Below are experts of layer 6 (counted from 0) of a mixture-of-experts language model. Rows are named router (the router's row for the expert), down (a neuron's output weights, with its number) and show model dimensions 160-319. Each number is 500 + 50 x the weight over its row's rms, rounded and kept within 0 to 999. Numbers have three digits each.
After each expert's rows: "comes before" lists some tokens at least twice as common just after its tokens as in all text. This comes from a sample of Wikipedia text that the model never trained on. Tokens count by the router's weight.

# expert 55
router:552495562496437550551415465459540531468408491412447533455479425522485530522459523462453483488540567485453481520436487487508526552444444567534619471505531531563402558482517531526463401568450622588550522523472481545471539558567619423461451471496538519447454572535464485539365565525536464431544575520382476430574531478595532489475556497479541426529574557545577465538414526528467518550491530509455482465484484537478539402454509557597485487534565522464495540479580429537507487406558606
down0:453528554464471441487469486454464523520519512531547505449470493455508420479559495515488492558437590474478482521574442522498444491519526545488472511460377460572528517476563533488666495484547483420594488525567483446432543477442520450524420483526518508497473502522477477436460573554493510571556523463526556424491489539477533516425434560593435630450528421467622571549435512499513524498461452577603572472444475583564444557528502419550514413519597385455519505506528468568556485523544516
down1:557580554474482438515449560513489485509463520553484553463519517481547504463495393472538533452475504466498505481513392476440508543475526527553503467448497428514486563470405465473454441555531467515548513589555557466457500409486548536482564476468420481584387537451478479495526567454577575494459627449444532496508433449508487463521501490496521500409547567563547563530500549374462506516530473501521489482581479448505463576547540482458452489534575496555566560527500521479491495451454451
down2:511566500524512580485513494431500581533478379444459523513509568452546419495462573466513458585458559558482501501474488486481499503485514543568434519442565462453548509475495467467564538477423456518540421418526538502415468449604448600525541545649471481483507425562462586466544484414482528546527524490458456462461408488598505576487425460458492437474531503535491554507482443491555568438523575528445565510473480435454486439514403554484561448513503546490423430486526569492496579441457457
comes before: " ", "0 ", "\"", "\n", "1 ", "0"

# expert 99
router:531512573451457580517371444449537467394467551470457592466454551522544606481471533505439491442576604485447464579451419513460461485464458592554507439459495430582434559468506586519477431569511520525497551515496444552454538521566562456525452447531600591476463537567477466536456508506584470462554551565483520476518541523554542456476536512455521426507414508532513513496518548553481533512442560505463478465449458587522544396515496578557447560500482563456547526417507418555552441517562514
down0:485481521483504417503425568521478540512458511425418528525484522540496403468569468555421459481463572448574550480581467579509447495596494544479447543521471482508598505547449501550522447494579514438532504520516541531524454581472475500472495540413509440563542497531484563509470465479463578568512510500505513495436500500502511430560444416521656594434569512464485441483532434450515447571411513475516514438549461499538471500556511434618507487478505501487449613497418404379549574525510483
down1:539578490527549498464460446549535496637555542542412441493526527511452469530466450370494544451428479473494418546476522419510492409478604486397488562436472561429496472457469492601488409566432504466502508504538494410482541559441474499473501496506427518551439556512553485561467501540474555548584469464483456518485426533494480463546491438561484497530432555477463520460449581533464584429549503505466480514434508457492453624523468486443488459488531477477559576458601491448488511462528480
down2:526521574539546499474492530565509590455507508455439520502474556472532508450600444595451522451488521484404472477444550382624473437457490498520587425576497466521423475472496471479497535530633443437496582554531544545436498465485547456554491458442544570542563578507521408493540558536450487586498544487431387545515499423541488565442490558506498534552434548498554465564484424485592462325503502496486492426454487556574511441515532526442523449569485494480479487529454503584528560510518461
comes before: "the ", "New ", "California", "South ", "England", "North "

# expert 6
router:588468530465484566542469501452529516478456525413465538467419499532500567441408522503479475459518554484480390572400487458510556562433479526562498470492548449525471490445515600501460453561531543559564560519499435575497510552564545467513489461500581555477461539495485509523402593495561494477554507500420474371564541544543500472487533489431543448519523604556556499522421587544476601619422542466467534415538474506499531442479440519582420499531551530439536612440547460550586437512567527
down0:493471512466544539500577473558483479438513376538536489453446547447586548475508554435493538473517476405450606419532506461418489494528465479560478509534548515528522506401510636518588644482571481477527526494528478571540484388552468427405508533454461393608434559418503562494559464526524480500489433468464551477452518429504460541516505422557420551476514473528533506562451421540567469493536576595558547549493501454504531537477541590498445520472509480506535477380487426451524515587421420
down1:477498388518450546513501527477528475518448454457468433454543472499540558414453426590501434498483527549426473431503510500538501415558437435471468458523430530551645538487425474551569488516534464507543474453492530406470484488436384453558494627442542496546491473511590378514564416523514504432501517567480455533439577545514568457518469426512547540459475464532482521531465477536415486439517446482443597431494495390411415495548644501536420476639493402489479500534523527541504480475479506
down2:538522479618537551556583517519430424511478457516505497571392550492516425493450483495497500539475641483527388429416436400601511469555532518526549486545554546453501474452432532514488568535435498578480469542482492525443505502457490407487426571493438453494500520501620459487442466482584551468473430519485493489441477530499525515479564583486529481460501503517496427546598505534540387482544558457452436434533471476455505503534424562496601464500480482443473423501493481582434472510437570
comes before: " ", "\"", "Total ", "Party ", "201", "Year "

# expert 163
router:519388539468478554548474482447620514457479579519479557410411453563579567474440514495475496522571541509423481604445446507511570502409478564511519456516530503533438534459520523515428483541530555562539557447472477533548515543503600466502475448480562527406499595504439454581483554568525472500505524589428525457512509525514549468424530471441501477436472591584597529465496600495465601575449520481468591397523471532486503487460486532506451561502506510467577564476503475531536491453596493
down0:507494432462529509520472527472556501503547509532517479476476499565538514546528596546540495553513526399506459446528552382509497449502519478538514502405580554486487430484581524413457533412593468552447462476425544467545445459525458423534543558513440513522503524528555525487506525460507445597499405496412519581522379522441458533394487563537432500468429483447508600551428527415453514426489491475446484483474519613503421504482531461457550530451428539467585493527607623481470418515496542
down1:510520608465517543480453561440491414507453530522456467470460527495417519519454606478442498524561451517515384473548472477528444557496486485459438443489477429537496476467570457480440535501586506424535536426448587435512532448498506492603573511579577542552437526530461507491518574606500547431502442477585498461537359435458568416522488463455438517481548466430524493548514473493511452524489520435515463368480507565565522425550452497482487523562514482483571555496503505491503476440480427
down2:425499543515453637479490431561397561466558473538561464442524562486394517503560416530524434484382380530569538485594545546511491506473493526505550429523513611536493561480490564462552468486485494512505480519553478574411557568473483570478465506577488516480483556458632432498534395425425446520505434563526510524540494486599563477526501492511485429491335531488441499529479531485541548449506439530514582481432455612493551498568503504563482426535494439472507517501561427552529482527569509
comes before: ", ", ". ", "ing", "ed", "\" ", "."

# expert 145
router:576431540467440583499446548462588473429429606448474533450458431557539580432483546506487540491550530536463458476432436463491636593491460505539548468528592525529409560448491544513427466542492517565552526451515455537541549541548512469505484438484488542493455563535521494518452537475511413388512563600497509481540565489520560482460574456442512392505498491576554527557472512513381503477443557522388454507529488530454515401449498550570490506505504559483530535490542481506623372444483585
down0:608522396511483547548505560541546530543443479493500506579502504551435521511407463505632450460544438486412522516447539450574418451516466517481514471496448483462527428473379596485504494438486414554460605507509503559386520358555479500532482541502464589584500487494500477476521507539452585516464503439473521546404557476493508492578541527500531596423525489473494543543482470553613504495442581432422545472506517497536488560517467474453537611540500596525518588510456477574543394514466463
down1:417516466563439526547538513511445495615581492495498399550566449600466516520474404449424526540510449440441535531493551488444517526535529452519526492468542532534613394453439494509472488496462594513515500450432506482564393487484486475453466546495536476518432489516516392426558464490500489502420544447456467516515512527543499579547503398425417502479402574514458495567565440535548527411421454497558501462459498523513527461463523507465539459502431564561479562390542435455488480507504440
down2:413502612454540447523446431503465448484553561457501449463505480361473505527520365510478494371511478513470517446601485566551543460537506441574579529473515415525465410384484531486448503516474492500469381568457496524508463499378467452481500518503486507538548468504549514393527533494465428574565557581549453453506538505382522527493528449561482539548480529496466463481446539532467547510545520575560520543489564415447452505516544572499452464561516506529478462490489460435485597411497415
comes before: "(", "and ", "is ", "de ", "in ", "was "

# expert 69
router:497438590497442571542488499464551535463446549425469531427470421519465581503413550519453542466576574486504423509470409502505562522459457553487564437488527528552441553457528577489411420576435568551576517498558467529534562529581557439526469427499518507438431541560463475513438531476537475412467556584500509492533581460579537494440539431433486433506509490584588549506480519504355534477460586552406514497533374519483534338439447545566489516475541524490545564492531480552531429426513556
down0:498507511501542568520474563465499531511416498492492523524481475395568500588482533514539496506488612479604454482445538495523549479499454494546554561522397468487527527433525420484500447463492445459469510491521490437566342540516516530568494459503482592478510475565537481433486462486525596505513513493442513540463468435474497501420456445545472499490458521484432496566457404488563577608521494476472551505451418440580493407580497545482504488536422536501494539410424526510590522530498524
down1:441475479491550507527540354509608494548531546513457516466484482432453442613494579512476470555434485478469452445482483474503466504422504542443558481493605404456491533451447490504434538521519543502600409496538438547491533442485567496525547522486520634469527478437521498538574524477487553587454434539515514508518548458472523487492511472524419431555537525494403388571512510565521534519545470658542534491425539503592436466511465538499593538439470545469525565498596469485423522438483530
down2:527397430483452446453469533501564463469471535468560462481567497496525491492508489495487484465508530460562464552445454547451416465502359582526517471495483464546402574643501411473501445446518494533478506458492508509475547492495461593475523362488457554501476488518499464587523455522499500502393536458530510512577457554525627465538545484526473481550481556516510599464443461467529483457524446508439463433552547498594586516523551468482561426446509521498450391516579384534476550581447464
comes before: "| ", "(", "|", "– ", "and ", "of "

# expert 122
router:571520521456477531559495489453592467479448534449424543470398506506488576426432497565460441457522517491477493575490470465467569483447506573532535481457537483527507516483519545575493469516514557566530542526494468522411532579542491423528471445507542538512490549568410488583418524523593445480573582531500542450577575550530519456450538445442607488494499492528523550441517492516496558587464563475473503479472477609482532447472465544569465595451511504468483524438507467541568503538597527
down0:371481467466502523552388519577539476580561472614535593476532425594488510505540512484553397485435459442509422509519563494461557551532645531484442527498469577497479566412528454449421488426473383547441514551450512530544571520496483625497511466512520456545481477570501475462450528519586506540446470561527522607467459512521490436503424488550447483502504469506470449518501485577450514518412543498481554549574505437509482397551527482427403540483488470432462516479461522427488545471493470
down1:505575535502427467556514523518464569501407491440551522489477472504479545537443540549490500431514474564429452436479493467578439495465470528476510555377502475418430481536514502566441511451512456552562501404585528545494552523403508452466489509565528448457530460451508463577505545495553508431533536535485453496503559532492557497514534528441522485451511488465538502445537581482527531440572526499532496481530623647534504524371580455492558521536563539465495484454519442531487564493463512
down2:566440532556587509547497467500437513448498507525444432466467373582609514420547513504553505536517602521439523492568609418523516564520485588447536547485469558457534520433466512511498556526493481525527540570520548442506458465532452485554446422449527428540485538496473476508545520518452504511564501487531520573510477540482496565525533495396489492501503577511366523494534481496503561477530503516436501532512511470547453489541607515579484449451500491535526462520467532491417476598447505
comes before: "the ", "a ", "Animalia", "his ", "an ", "English"

# expert 144
router:464465519482486523531466494410464558426405518414411590414451478618508509460478512530531468461509537513421471537500455521412529495368364486526525477458558459527398624494529601541482436539473524541551517514442497531426509538496587516499471437427498517433479587498490455556529540472560441479558508540445470458520529526507590458453588452488506446493462536570572503471465524552446562477475528503471510476522430584505546439409396506520430584474521525376587595466585434546594497499484588
down0:484476579443463482570579528592508497473451445473497515492557581574503452579515494504436535542447528537547476462510497566374477502562562495404510580573459475453452524524546485463370523577617513447582624558445517467527647465547580554507473515460501509563540423502433493512515558494485574496616569487566472489567488483477578525525461514490509474502503510481461549462480516482504458500503513606513504550365448426428430455512540550570419467484545405477481516533474426491521521543525451
down1:532563491565510468445518515555602531491592517463502569518432458473451544545444519503463549543548494446583505525497455535468530572535493415537465476522511490558476466501518455429458477457474554452426626512477473526431488510591520464564529484463500456546405565508505501503527472456533494541498439512526465490544414493494408491565477447507509505502543467509512486440492394503452438542408487517559509492498588459508555522464401439462454540493600573592408477511561470430478505477480392
down2:469450445492441535579482542523440501528460417487508497508476540555435586492502528510392431529585455548537475451523446550473426525554452539516472537521552549556455504442466570547530484518409442605416442533457449587419598516501465555550529509505522551609400478546522515507550534605495533457537477453511429501472610508490473524546452552385600519526507493609499449516549538525533512557542487468434464396549525496541483507498587478490547512534479502502479507474515419584542497504456500
comes before: ", ", "'", ". ", "\" ", "-", "; "

# expert 23
router:536458536458461517544434473430579478404464555371460497475366512544529583461445554485480440491527549506495417539418435451463598565483427574572547445486589416584464569500543549500461445526494585577547537479465479579452556514592508488535458444501498509507447554495435442553442573502556485451514548561463483467528515539529474394436511480473573470492501523523559557492502547530464539509506514555481516497436480543475527495408460595534449583528528588491510552458529423536560450511565556
down0:421545504533501489585484565423591433496450517375484516522433526442518577600501477423646451538524447490506529561513494531519517492516478511558525457472518432445490501446548513385468512499422482588465572596570518542561541453450464474407454438501567592661534397410444481493444442527566512448432443459575484497515468555520483455549491568508569502563497526483508496526490486538470494553498428483548465473490475582536531457493570563585536523527556456467596646467536481508497411488505456
down1:472543419488525393576447558614510472549442551413504476531519553592479494579582540451502501521568456451568448450546461463331496552608421455465536455531542479501501469482476501477444550545528516451521505513467468542541452544499347422535469539515447447488491495465488483612451417527519423568498591446549435421478474502538506549490465564554483624533478560443497460491501440496468467547501526470546504510438570525532449586425487407455700510480508532522467484424534503482469545463486543
down2:475454533435455519528509525493415542507356480557448607557493476479428521554530556456523611426502416470531389504476454428483442458520549524439532496580553501446529500511495556499422469495527573522497542400572531430490525559468479502487540523602427499534467489477502502534583466575538438490514461530462476445494526422466537496607528497507490459486521427430602505510490464497501461438497527452516493502488515420509510533545539583513499515473463469543524497567515538495522519448552452
comes before: "he ", "the ", "it ", "they ", "she ", "there "

# expert 148
router:536486577458435573501430427411525540477396508451472574472464462532522549446494567474474510467500644459457451612394475462523494510458487555538548470491523492590436552440565613500535474585537595546522572502494468634503522541606545456521427471518496513471454532501478475554393553504582450445518565636426515445527566539511529416441527514443551447520526537506610563452505522486476523475452532550459540458506501546483577473477452507537453533521519489474499521461533467524532504544557539
down0:454506482500519591430495510533481512527486604515483534514460507508503504528534471507491524532495506541456627525573502514647463521444460414532444451457509438433436557545468474417461509438568469466485511413488470524559495557478435522475495524582517563566489518478529513635415523406504529566554428430447480531479516521484499468559469452460546413483493445436571475494576586602432596502587597470414510495570598566579636435518524486457419539540451448514617439539440432593582447489368559
down1:527546467530456541442491459545518492537474560451493560537375503446553530552560512494450533514517528533497520607426467462425344441523525491551552566530551356475498463545490486504460543545448430491376516353593486535438426437536459489528537501572498469530477571543541548460484504563545501459550492395532477525480477571481454513472485542488406477479382488552424546402472501524418548448468474458451529506495468538459511518464505492490463529613441593506539409538461532413546527520492549
down2:450472438525533461495450541454532443567521498516481509482416556415459567553561468405393509482404535490485548512543455526514478490605581564579444530521474425522455484464489621488573505462463418419507491563612541467497546467531483401506507508464509388509502449487442523525553544520466519571463546468460521551518470444505434630547487511483452554601467404506484469533397478469543509503480554461573530492497567466389322510467521468530530436566613439434529551507498465450472502503460465
comes before: "201", "202", "200", "199", "198", "197"

# expert 111
router:522493648501402531550434448458514513400485559484475639460430431517493559488414507548467525479539599493460425532456453435491569545446492526529589464463544473540480585460488561521490471566459619495573563496488480500525533553528542434565484483534516555490450533527461475495480528515534426471532571579476529489493523536594523428438573517493501391526493486601546543503423544536344516564485591519422525505481427554484518422472476529545466522471559532485500549484569470590546447511478517
down0:561464467536468514459571473533575482522483486444482565627608404555497482523472575504503534616443525528435534477497470595575481526572388461484493595480480494464570527551419498474484539469407548485525521504554453512487473473566535443480462508513505440442477541502437466521615523452537464446449504574553442551515582477512494559470468449541513433439535479546449540453512491557453398413620576530436482490470495478471571465441464499458444455487518454436586578513473507506521460554458439
down1:531563526449474526473550416564451566545512409507400517504492514499443567597541408434458491525517597375462504416486469452530466573585532458523520463533539520551529531530506445455475503370434472491527567454493518541452498560396531461506390500536527501418445486523489443549492508542566484586567476450455477498534541515585414558502575513506436531452514458455519528470602548538465518430379507484435599460569523538481529428462450469454528538553507501542540469492502538492512455514527486
down2:522381539488447396431477453457396500525491474548542559526563398462399414475499377518476458557510500420502447465540524526527470522390521526475582492493433439539484487483494458469484390494600535436431421454493495484602393567452491464542580436528512477554481412485500543477485433473484465442503420527471594432569416534459439399506506504436460538516461481565499523491474586598497440506504462484529469503521427507539412491534484480467468494511456456459564464507492579525461547553503535
comes before: "(", "in ", ", ", "and ", "of ", "for "

# expert 166
router:535501565429460527516427476414519535489449556473446552469412476572541644481451572545495477477523554458522420543472456480501546497415451563497568470461541496547461562462478509487527421580510528545538612527445460520531539533546598465517446448499576549474442549561472509527444510524558449483545595514454480455551509539558531430388539502437543480466549501572587548503403547536430551610451588475478491465475460543500515443443459556579407470505540514477495538429578494597559393487569571
down0:534568472526558496470568485502448563528507477573509513423553486535438514443541549534551489517500524477530483455451527486489570509495385448453433529556485466564486532469448551458452519457421501467472572602510410482434485512462444432494456507508484423532520549435467362604495448510453440507483491522411448506486484499551381485592450513468612511454485482502576574504505539590465450438488512571539445492532551533465537426476582495474598479455487461494551417539568552519449521403483455
down1:457564500455517505363561530490507504440550437506476487555542606503537503474485514489578495447430488574603527498420546576530445502506425506433523478503486515482476483515513523543531498454579563510442530544454458401498552501527498392502528480366517403463562451540450454456550578451437450474473450400539467503487446455501426447459438526450458403463476431447535448482518529416406409511513563520456508599510544691530603495574594477483508542486563500478476504524453498577414555464515461
down2:580460408455519482490523523509484404459422498513513511449448472497551483510531501511483455426520448528475474476558452610469502465523404541429470470421537392424481539532542390538498587479576456525429507512541484562477474498572499481586572496480570577514516483499509490378550493448460415547485578473445541609462446534519447489476425502429586538510593511444577459511457505424446540478467543534475466496548539493432581606423491355485522518502404433408543565467499451559549493508510497
comes before: " ", "1", "0 ", "1 ", "3", "W "

# expert 136
router:475493602458422506536476473454543461484462549450433538464469497544539562485476578575502483466560563480480433503414474453440522555456420540534541432535524436575454554481499572490496408542447565585555550467453447524524543528558604425537473386550529520483464504531480460572439524556527443467537581528460522473602527527563511463455541476462524444511532493613531504464429555535458502530466564557474489489461440591481565432476458574566425524488580529499544547468624463567539439509528550
down0:414467457529477489449454513443527450529567465533499535531536549572497488437463510523565550532567508525521511541483397425469510367458603491531555521435596472455502525467529453496450491593545520512476509492506509489520439463448433604520533487604482590409477600508498544458516482583434457543547502499462397438492541516565476500539492524511432483417448460518462565463535560460455505490501569523521538439452453578537498441506350509480506470441505440603518457575568453564567478492511489
down1:507592472547565627578430492521552484582453511494544393469411551476498506523471601520486527491544487546493530498563464378511514475504493531572573599488509532496444482473549496557483638574512512426536494551525428478460478497436498459527506421565390570564514532492493446485526531587549591376506485457442502483578481496547482446421556526476477506487540431402378481530503454501487479435458479484513516536414582435500548491508523526642493600453493528466556434555628579459513495549520503
down2:536507570441569539512514505489513529489558528519439617550404506428538530425431480420527535495519515548433569581448462569544465545496514416465422471446561494487400554412597514598469502485475544553535476358455435534465493469558532522442488510503522480473423360479440530479549505460526471481571509477525549480521466476467510553472550491540514545476476485426474544499561491456461450491577507541571481534459434512602578504531535519472469496541441519384519493529531441452554507511418498
comes before: "–", ".", ",", ":", "th ", "; "

# expert 95
router:549506549409480578574509468459610504450447525415460496447442514596545570507445525558463464420566525523471473564426436450465571548469483583535523467518573435589450585483550544498431455513514555569549497540521438519441519529561508428485452437466530529446487574504420448508382513502568475447527608552525534507534529536557481459435572491442498448535474554579524530430460534530464537502496541505484470491426489561490576389456491542539462569498512554475531523432528403501536411514608532
down0:522479566524499457498444468498520473537409532457440483511429540609398480480519445404407527352409490456494495481554436514568555470568482459577401548474395526486485556484584446545500497482505571533541441556431449507496553513430579449600519557445552519529461485477546497574465558479546478542475516510540501484531518531550493463565574518546532510456586457527514506573407449523519514409509494483600517467569449474533460545567499542472557468617457493561538474569554447542551492560411359
down1:522540497465571479549489603459518475497467482546505494517550557507545519501496517389528455501500598433481478403493463560479511505512421460475561531578532432510562577491523451530520479513501504499473500457464551405366461436491456561586515417484457444520506558445580558464432518419494431468516484428509502559468538412489466437458438473482550557460496570458498456432586625569530515447467564494502573481447541567507486533562460518455533504546475445537496633426447485563467433502500487
down2:435435508414550419504526480548489390522421521552466419518497432492483564509560419490515546557481521491475426516528550491560473506543409510444475520572515559483396481465527512494518483471506549501526529532513595485487553495502519441464441521573561484453447483487466522468517509459471508494436512467541452559481600501516463490535567556525597571473465425579490443525528528415538425503467474489429520488562522477573556468444506514573521561424564528486553490475518517553523512489466443
comes before: "the ", "a ", "his ", "this ", "her ", "their "

# expert 18
router:517389577459425533490405473429509519452481565461443548437435477511532589479473524567486484485585580463451402562446440508409509523455461577544521392490493487580491536489552558542448502601520529533515559426453415570479522534558553448567482458556564538460447601557417481514472493551564446473539603589471442463531530543515546437444530471483569468509500485558511534552535556524425519530469510545442552473452432521481570396492512609541422553543540609466556533443544470548584410502515541
down0:482449486535505520503441609444411535510481490550481504519517490473509448460443515447512547473515444551425515435461524392489527544631456585410450473545476493640512549534464437465471538464549536452485460555467427369516561465542463529518414465571461455521449488520581479471516501515493552400475448506512578502553434529509438569475473475477549421569460538458496438472503512534477460470465450477491534498523414461512518468486442462505567525519514560501508497467447471437469536594501525
down1:457564541489518464549479496450479494500472549483576543407571450545552474509501512432475490525526489552420534520573503490546508510562492540530577574541473415560525585580499580577506500437501594579501581498489530498512559502564471471522548491487528517401543602454553470527502520486475588507526571444499492532475456454539585527509499473464617447459593694486564526462522511535382513500525518625482537516491507425460578514515486444547476489554490589520527434409475553483538463484477413
down2:476512507490528482430447490519577506479490513568496519535479474526484451475530454540370555408510500472518548560501492541535427530521523481428461613488544357410479490523549551479568467509600562537511544529499554504441560515589457544373465406546487509453503462566549524588529479382550491533415429496536478521450455497426477571535499499497465523526509471498474549520547503550529392508454490469468564568557469551498490511561519531578461522451540470420416484417461516456472503541505472
comes before: "and ", "which ", "but ", "who ", "where ", "with "

# expert 51
router:500512551461446524578488481522513439514509536470410529475490503533480619506444549529461539427581539500479495492464443512508565526439434602527549421512532502576414604445508506542470393581481534548596523496431461546480562595526619372494493428493528568468431539521488470537479579521557424432502593557428515454575534513561524473481554477455506488526467507607602500511443515525418538535451554547478488454517498560506542416496519602546504573508542561486516547486558456513551464550487546
down0:379487519478441425414519428543501592522495477418617289515430494514535523528482535445520500494558498579572494561505436507505459540464475517471524500523412463570442622443506544473452568519459534502527495518486516472491498488531561503572574517417522537469578506533496507469497537448517534479462375524429549572525530423463491513626550486438522527541448484560543607484578501430566406573424450605446604501512498577483519427481510587545511579536414488491572538474522566466538529463435504
down1:493458526493533575480548590504508453565380500545452401476536611497504496402550473459498515502623511476462515516532466585424463491429504455497459465469502500517482565494499550570506482496510499491557491557450478523545532471451469433592572521522470576446534467458457359470478594495565581488433519476491527489493489508446526563534527419505482525502478551480506457474433514479452507476564534561493446562564400543538469560442552572414484557484591504566468398566475498487494568473468541
down2:512463491521555481548444555513444430482572495442502471532486509507528465476533500547513487477560505482558520460501398492485419509462562472597469501472479459482476447435488431494528436451415481457465380532452452413512484448355561626402477443576492511452441419456414527446506528493501540614511511406419485551560460508435479559516526568479503576529504529518507481501532561451558542522508470481586558437601489375445490506490540488498567559528523513504506521488596484552453436479548459
comes before: ".", ",", "–", ":", "th ", "; "

# expert 183
router:532534560440436579518412447467541526405494498478482549450496441530530574499483521512457465469508510457439456548394493482434483515468473596551526481474590483551435582460527579497472470599503609505526584433475436583522555521578560449553439443539526555450457552505453515557451510495588458455544587560452490459577539539562545417488541480439516407522472509491529535448552552547468526465507567463433527448491433555558578418483473545528470513557540513484538544449552403521541438514573487
down0:535511475476547363418425581535474468487549581487566444489519511581557478462488439442512528562448406523514520500489528455498516526565561471565548439473516596465492509409489480530514481489538485434568543423454554480522511480553460471442448472508566612497494517494472578421553412468476527476425538415519531479484487584489478454458498551477474411489564475566442473602544558599565515402528515531509460578528417535613605579425397458529446517568561514544518498470503534493469515463445468
down1:443500479407491423551498493492628383522570519579481482422480421496531583547430446463456459449491448546525416574524505483455440489415568522450440508446548428502467547617483482591508602466537474585470501447569457512514568486474547488451548568561570476545467541520479507590506480469479464475486485541588377463498552519537536501521456473489556546550535555500456576539509538507464555531550491545608528521580517456515543411578527410461480427478527403478425537436453482524623527516519434
down2:458452464555495456540564477560464369607549497475448514443431567484562505467456459458479466507442485528563464556489423550421453395598519479549515412490450493561529495574590570570391514469500458454486555502476536404472459476456464547516418521532555528564528483580445514545505508498450488614531438520470449593392451461499474502499438529452492497575477443472441542549519539508520483500510442460450413614541524489516414432586432552420499473478405535437360510518532444491516513519526499
comes before: "the ", "201", "200", "199", "198", "202"

# expert 64
router:540505530439413613557436445503513448470429527459463533492484551572510559439494555546468474481544524474455484574421465426489517522477493572525558475476557500568474531436480570510470450570475540549553583494470486606454505524576583490512450440474519505468511566529408461543374499528504469384549572589455528437533605563558501430544510463498575424488474517524528555530490480525474542552476548539476486457444500554425540423466456524535445524491539513474542549381513479543562487517535536
down0:604527539487510453514450512506460469547378514534489486436491567506563450399498518521432389520591472492403494488514561529519447483573588505491523473539387498537479441490559471491568563475432533471497532563624485467475406403524526551459506449472510469413472516553472453536481497535628474425531600557474520530463502566508513445473530434564488450551495408508482452586572461522539464477509577523520445468537570531433546575421466503492475498485554470514474484430595538440571551513571497
down1:498470522435532421468549500428490451546529478524618552563542577509493473524499480570539514548464475496440471499476602516414442498439578464518513525519492418474499469509415524597479602545552419487478605485513471511502489488445543567553538523529512528448460561439471512532560488475484510502627481414519434503578526504474589486396559547522599515460556398491501563512474541591515524577547486461559496530491537443523559483455505442560447522561443474519578523514530474530516574505515456
down2:450444424552497498554535538487446475460550436523550676533486409461451447500370530418555491456468475495601494557522457544482532400429479428398445546419550449508503472427466472550500458629417615493487467467470514533524558507462600503652526477485494417482462519499515509536527543497520482412470498554525456578430561568531560485464537546578475464556539467525527475524503482466431474442510508513512434526523512484519478525535503486453507519420529490479537545474510525471511450451492508
comes before: "the ", "a ", "his ", "their ", "its ", "this "

# expert 132
router:583449532502447559526422466425521485398456529469445579474440428526449569472388519492490517455557615441452411511482430462480584516418520514526519438433523482502491530440528525543429454537476552513531576505464462535485519576521513403491514457521500515502443568516458488525441484509578470435514533576499519487545582519563538488462577445468578405483528482522573542478499527558363533531442610508406479462515471569493518387440491552535430506432505498445512554474552498568530419447534538
down0:506471476589495538575464487631486541510480581580538533504485551491458485428491601485567597506487512456591505383587528542459478514444536550464414574535412501511518533488472603531511490543469434485418513528521484553451547510534571491418443491500424507506442512543510543512524514482532503560554484516436553491498507536573480527541466532482569482600559460503515469418461526506548572488571596412551519511570495563460550490541399444516574576468500509355477515500474448510392517450473468
down1:453529594432562439474474489487503558546469474568452507445521579545497497507526506499454499472471501577549454572472417477508517440497497525528428526505528529447486502495524490513603428545429493497516531473453469668420584371553435554471457524470540532428519536591450434603507511484460494522518529503554533504456505440517536492488474453412503557449477478489503503495498508492625496438484495477539434434436342484475477576505522508577533512377562443520468521542422476494534425482500461
down2:474467546543494461621511452498440476462506450537542454561610436569472514542501579573490507440545543455478481485462521489485596501518503547451460517446546399409503468499515557570540466445533521526568514550487480489493551416490556510532489463495503450479421494557472551622426469509531513475583611494418485483557512550523461590415574555478622503527405505454580472601500570425479449488533417499489513478444540497435554428533486508434561558529525536527521529499520479451459424520471466
comes before: "(", "in ", "of ", "and ", "=", "is "

# expert 84
router:519395513482414520512407477448536523475479551373433500468459468544527547440458545588496483472531560420454437522486452478428528519458459591557542441462528483567486547487528587519464463599468554544550556463474468582472567519547559429548461449477592560489411535515452460571432530620522464486521549529430475457603539529543505481419539472469568476492532497536524545512470532543458533524450521592445532436462439519477580410480522590536494559557485594459510558429546470554575451494564523
down0:571466453483632434513539466499518484441534470544480487473488609491523415508540507493481477482537421510567431535429473520535532523482554526557465424524493420524437543517511478562587449487508481507501580478534538538535529489441547533575526494640488488462486441508546471416398479551529579533465415448523477483616459516564519493472522459501492571554518552521474521525520553563498485526556457488562513461488579505492471524450473478637520488566486571478525510565543560431466481463523492
down1:528477486551455542462449521447546555545529493571515552539466419587398466373512485536585517511580476417542599468531444505507493463613472435523484568468520474552548513437456410487475496502430517425481567381531503456544403418440560549526512526520458460549525479458442573565461482586531603532455458497531558443465493518442539403447521492568485451450533515531508492582463518461507513538482522409539482549488467494511464377575496469464427445574485528523492499494534420439507515563464583
down2:581516508522412511517422528519482421507461424400506448406505505540544529480508479586564399484521570469571480574550571529533476525466475485511521492396470467489487563549497531429486502499428581448467533487482475503495522554511576488501489537571544543446411431524473494459512485493495512546466526555509493436576428482601514457528597474547481515402573387495461581468456519518512578570454486553476528491504501537543520451521498483535530481563449445541517423512446525591489536515515463
comes before: "and ", "but ", "which ", "including ", "with ", "while "